Below are experts of layer 2 (counted from 0) of a mixture-of-experts language model. Rows are named router (the router's row for the expert) and show model dimensions 0-111. Each number is 500 + 50 x the weight over its row's rms, rounded and kept within 0 to 999. Numbers have three digits each.
After each expert's rows: "comes before" lists some tokens at least twice as common just after its tokens as in all text. This comes from a sample of Wikipedia text that the model never trained on. Tokens count by the router's weight.

# expert 96
router:439528516510492531491428542479562454455530600381568501558522501509529487475566490446419530466579504563538506540571465442406441491494448548552535543567550545565546487529540479531527554520555521443433501451422442447545553504571513551476472476449378477554585354435567494512500499500518501415496563484491480565515528578436479572594514503501
comes before: "\n", "\n\n", " →", ", and", " | — |", " and the"

# expert 108
router:596488610474398586451444590533526516461436535462626604580477568567459528430454531468561499558473502514466569430491483461424499498595481513425455534395480473540529539461576479542481473428502562428461486587501472512565559569531427453435475527526506563518419407468556481504445475464532553556503562449459511461481529585547466532546535506585
comes before: "–", ")", ".", " |", " | ", ")."

# expert 37
router:427474558457474483478403441563557459545452454503574487465575454511514567497553495489553473378377454480506485445559498574530513470492541460541467498434516409502535463534516506438470432411449459453508651447524467535497516533479542490504505432483334526465522509550600527460559581395479433512506500561504418491465535526463491495563556530573
comes before: "| ", "The", "==", "===", "In ", "\n\n"

# expert 85
router:484550447480490541558449431462565502557515498396551571543470515491429520533552477485546520512605472556443443423500504362477439563563510487467491481535533522515501539446564510413500458475461536438389507517496488521563477482500567476436502563509466503557484422518559470502539417584510565583449551514403522550532519552542560502579558489516
comes before: "\n\n", "1", "2", "5", "- ", "4"

# expert 101
router:455551505466449495514504498522533581593532496454520459497548464492544528445542412452473559413511359450483543497464594538503487428397442436504526574498548440521517457506467511574542437554479518528511506473430472501598537563490509446541462468507347482609484488483535501485484578498502539495581554536507557400537513522480560581473466493488
comes before: "1", "2", "\n", "3", "4", "0"

# expert 67
router:477575527469516495454584396517545531572468515558485439561597488607534436462513432499488441565491499545546526494482475496542438534473526583523417459441440578465549532556538451419507559485445505529429485584550462557460479536552505527442531493522482459462497480481611530469431508430467363462379534395452519453516530485530464464496468434484
comes before: "\n", "\n\n", " | ", "0", " |", "m."

# expert 122
router:461525581529390485617540502516544531627488508430456469529527469534478429529558459506481518502470572475450510494534520489440448564462463528551467514440483514460518454583505528487512460463527483440502435549448500520509448551501421482442543437563406573550468572468612515462547412453524492478491576572506537569514446558520584544561542469504
comes before: " | ", " |", "°N ", ".", "\n", ","

# expert 63
router:480567508413454512469583490592517576523402541423525485587516426594457404446535408513461547422539439465427566534485510480575557480458380489442516489500568460522545561494457480517552494567412536592437475513467387437440450548466427484503456478432513421516515489507542578528501512526416465471497451482442564491542499462520572634473487481583
comes before: "\n", "\n\n", "3", "0", "4", "6"

# expert 86
router:591464601443520557493461533559574559492439488428485573524494463473420565540485536533467429475442566487496508499556529490421530528505498487459503555496507445569535531467536460600530440424475514486490488527595498482429619544517436482489411462527476540492519436498393451565429523631446593520428554449439614473547456486504449514450584462550
comes before: "–", ".", ")", "),", " |", " to "

# expert 18
router:478592553481431475513593427500501523541392465445494500545510411529578421402497470546427517504560484458512585550507490607509484520295482437524483453481477538389580510537488529502533542511425566552463496557460505410542544540506436464410583484479402406542442509492549525510415510440403465442442411440532488411534553460516494578530508501445
comes before: "\n", "0", " | ", " |", "1", "3"

# expert 99
router:548481474551532575535464451508558490569587532535504551505571495488547576504491478580509455496494588496579507560462495474499436492519588492412476509539454566432554536515540479509517560492498467468392520586545576505545469540493458544502439557500406529521391447574576510468467480477437577479519459458485569525444468513536514484529507527526
comes before: "1", "2", "0", "3", "4", "6"

# expert 41
router:542475572510472496548501497504513468582584481406550544604470448471519595520479443447520468462560547522557548422448544499459462489529550523415547519478474477504523552478443463567436517549503520427465562460449547500572551527436398521451455604452498536483465467516520513522530506483598496385417575442426472546555481630478532447465447457504
comes before: "0", "000", "5", "8", "9", "4"

# expert 117
router:496559560414518450549443599520543515509472585433509338474473526585465521447442484549445541457459514539481425528504466473463493534544509462498485578463590568462508516591565452553461548367443499514625467521577514499570447479517460466503500473460562477473456509476531583438442401436476413492469521514507550543485483593539452529553527551525
comes before: " | ", ".", " |", ",", ")", "–"

# expert 12
router:568534431562460586559534500472516592560379542506510576508480416518420526465574456448472564525563447548471531420571501557488481499481463509451543583538538528460561578378574529488525512502470473438548433518427481476550510521533488466556474426537468508618580459395550491505532409398463442486509579513452506545539569560515509515558417460566
comes before: ", ", " | ", "′", ".", " |", " ("

# expert 3
router:474446491559519516515432613406484480449414536486541509464403474500473469459404497490553532504425590437413432458590464521441541462547524439486456590527532489464522541444374516525534472470496409539454541451510563481411458489487471467525544463516589544484506491376481542441515462461509384527484529607512491524536492505537486501489512497549
comes before: ".", " | ", "–", "th", " |", ":"

# expert 90
router:490455467453453500429503496529508544551461552404513586508557416452436482512497495467501532555476461477571494451512581538459489509511492549500575487520511432541575472470527411454487503560513477484598436486438489479589531450528497457505515554512449502613544504519423525474517494412460421479568527483432568516450532477475546578503466406455
comes before: "\n", ": ", ":", ": B", ": H", ": C"

# expert 68
router:508479359462478386455440471492512512464485516454573493516429563437597437534564539473510547535522430463438574555497466519512522533574460599451475437471532538551465562417449487575545460541505453463563470542488588563548566499444466517557497469509516545410546495433472386541543454620418528461506560536525548446544454480428532553544468503507
comes before: "1", "2", ", ", "30", "21", "29"

# expert 107
router:487438544444442532554517554482578462524533462501488442529413503434472473575542446559440428472451559610574443540481533468473441467544481541445466468495506554448463479505535496519482566536461565436547516476605461463488479557531419518496598501533536541531525537518510411544443470565552506380608396487518459548467471497611541506458485586508
comes before: "2", "1", "0", "6", "3", "4"

# expert 51
router:534536462515380423418580450523453506611456556460546445523469422489476418540576476567471515470481465418467530548452542563500445430398450551559602465495467519482504409434497535433544477492553506545516585565480492421561533466476502420518528553519420501605524525462450503462509471471377371482439544563435555480493531512434509573517373497421
comes before: "\n", "1", " |  |  | ", "2", "3", "6"

# expert 40
router:462589552530513562480424540492531459462477488537553358527489480555496511602582523483549481452473579550579442471531507489498496523532441483461567517453465572516554431604435487551507457427466521584569556527463461459578570471472541505571459505465475474571508460505535471523451519584468424474544555540532479497491520521521493479593537424514
comes before: "| ", "- ", "|", "-", "The", "  -"

# expert 35
router:419496555459430579442482533491568504416591459492554467504569528495554423462537444515500546488491447525561456484518432512495584584505496528581541393443427570630513561492481502507519476568475563486477418534482504437502478623501514441394598555418530523543562437413492436515431522514461434481506460585519454593486445490466541529505501558507
comes before: "2", "1", "\n\n", "3", "0", "4"

# expert 29
router:473487422500516520531447525501516483539448561468439498416493415521492474472454538505479560474496557439388528530533481481544499524508469439524471550539486489394543507609494589526485548566462448540580537460560566404530549447516427473465533461506536499505533506541494512433479484509581479488555528526549523563521508543544446520540557571509
comes before: ".", "–", ",", " | ", ":", "°"

# expert 78
router:518451438595562466477496531456494596504498556584471505468502462354588575512555471545612489570518549560551540428567442552491490566556459525400496482512493553556550527434432478543446494543526488482530525480563472513514526505408500506598456449515451458468534429563489452544564445547513472499559486461530502503562455559535479489584407537524
comes before: "2", "1", ", ", "022", "025", "018"

# expert 77
router:514494504526483470472394598460538534502450562463529529422521429436455546521539511542448467514512460496410536549524525464455589530431479543459514595456465421429485531473469479562531445522547573446405450470461523495473575556441542405484443503493532537537507457518381449564493532555430504508519615623427507490524492482513520573523536505456
comes before: " | ", "–", ",", ":", "016", "018"

# expert 14
router:479428581533511555490471470447575401434508561529497537485536585497512466460551524544406421463515418519541478550491505421575464607535470496503425424397428508541460435484519537491477529463514561428425456570417486448478571498394487536513485423588511522523454439520463489422549480574503455533527578482429534568594456519423598581465452446535
comes before: "1", "2", ")", "AL ", ") |", "3"

# expert 23
router:468485580493493458466403457492563562371447537450543469566554569549563409439593466427514554491495513493502479514510473487488606551496473531532478398409519576550558462587443518607497487519507544525444499465432370415435468533518603546521553482463508460590466544439445529479490523478386431442397515533420422457553457504491548519546514576470
comes before: "\n", "1", "2", "\n\n", "3", "4"

# expert 59
router:453610591464409546437486438518512489541527501492514535343543561490522545423514492454483494413515439487472472507516550552489478479404524495552465461491538567470500549495497455505391515522516534514555535487452471392525536503582527439443527477440405487522461556434551446431443486468475499468464564484422561520551542545435419517491549558496
comes before: "\n", "\n\n", " |", ";", " (", ", and"

# expert 89
router:452518509504562519541463517424557477395455547456539451467431655533508430453441482490488463559425576531430512495532581476438433560488517532502458522494554598464542499477362467558515482366458448463448483479474532510471442521594535477515631474496543518516527634455554509416537502418555490454527568601503477423532606550562557529470503476511
comes before: " | ", " |", "; ", ".", "% |", "% | "

# expert 91
router:452517527534514450494515504483507535542459481528489548474544424489605459421431529453592483515471525427524491480504549514435506483507542549475526544509509460519495453472499484455527422473477453530454550534483459530463469511432516478486486349470479554457496548601426518473512519504541464442579543478540487548455487595452573537536566513555
comes before: "| ", "|", "- ", "-", "The", "  -"

# expert 24
router:584539488445456474465490561530453552477469496399434499564453415471482566461503509489547611494557442556518441518466487521556535495546506527496461570558529400516538590536551552467556494462474458461410442527442561491534485586441483442538617425469489436595564564410440522473458469477462478551471478505469542464566499516547461527405500458522
comes before: "\n\n", " The", "\n", " In ", " He", " This"

# expert 61
router:555526468465489526417476549482490500405573445460573573537444405520459605488528520486464489434493460512573476565494535450452579607595495575472464587501469490468517523519580525482498542515493546493458451435448552473472522543519481563487548484651464528591542580477517526515429487583462485504474524544498539549601495576543529555480438496472
comes before: "\n\n", " The", " In ", " He", " This", " It"

# expert 11
router:425481511509501391594502445567483387557466466473425456427453420543477441437548440440507481522420485508494519456572463513427538483398535540512438521499529552458518551571596525524530568501476504489497555501558549428482366428576460506482593467488450454581553426499584479478552424558606400464461458470468472542518518515574544540575482507548
comes before: " | ", ".", "; ", " |", "′", "″N "

# expert 115
router:451577610484439531531625457479460580468474548446442539548503488557454432463507455572446551579585466453493493589515443439541446563505478482458521508481489557496637539597515443483469494449451588522448474525481463392551605492429418459484488456434476445491494414550500459492442482481434516456453526401451480464588585479514514573460497482434
comes before: "\n", "\n\n", " |", "| ", " MP", " *"

# expert 95
router:409538437530525501494487498475523426423455498531463473561481595499439490594559451518380584499570486540454569554599589440516506380569443592455490557534523450489516503488533492505572458550521469518512531516471499413555523537488484539499531524413571539434568395508476406552497415550559482568495592525500531466508489545530554436570456537383
comes before: "1", "2", "3", "4", "7", "5"

# expert 60
router:485546520444449489521456533427519474634478562490550540429456527478542540460479433478527423512499526488577519496489445547555434520448539530463438448629490478504571503580408416451527469453497520543533536542520482531472555483435456481478456465526454502498437514454569508491549518549508508473440493411518495538508508507539506541500553477488
comes before: " | ", "0", "1", "; ", "3", "2"

# expert 28
router:534453527448532537507506536511505563515470508498419442455424553541530465491521512488540463539547510421527429482528491580489486531509585499533444493592556451563512487539490465473512556510457533492595542555436417443462543495437482582523474497427558515473440435564451501484508579475476488568537466476518475512457508522580412521396532596459
comes before: "The", "\n\n", "\n", "===", "==", "In "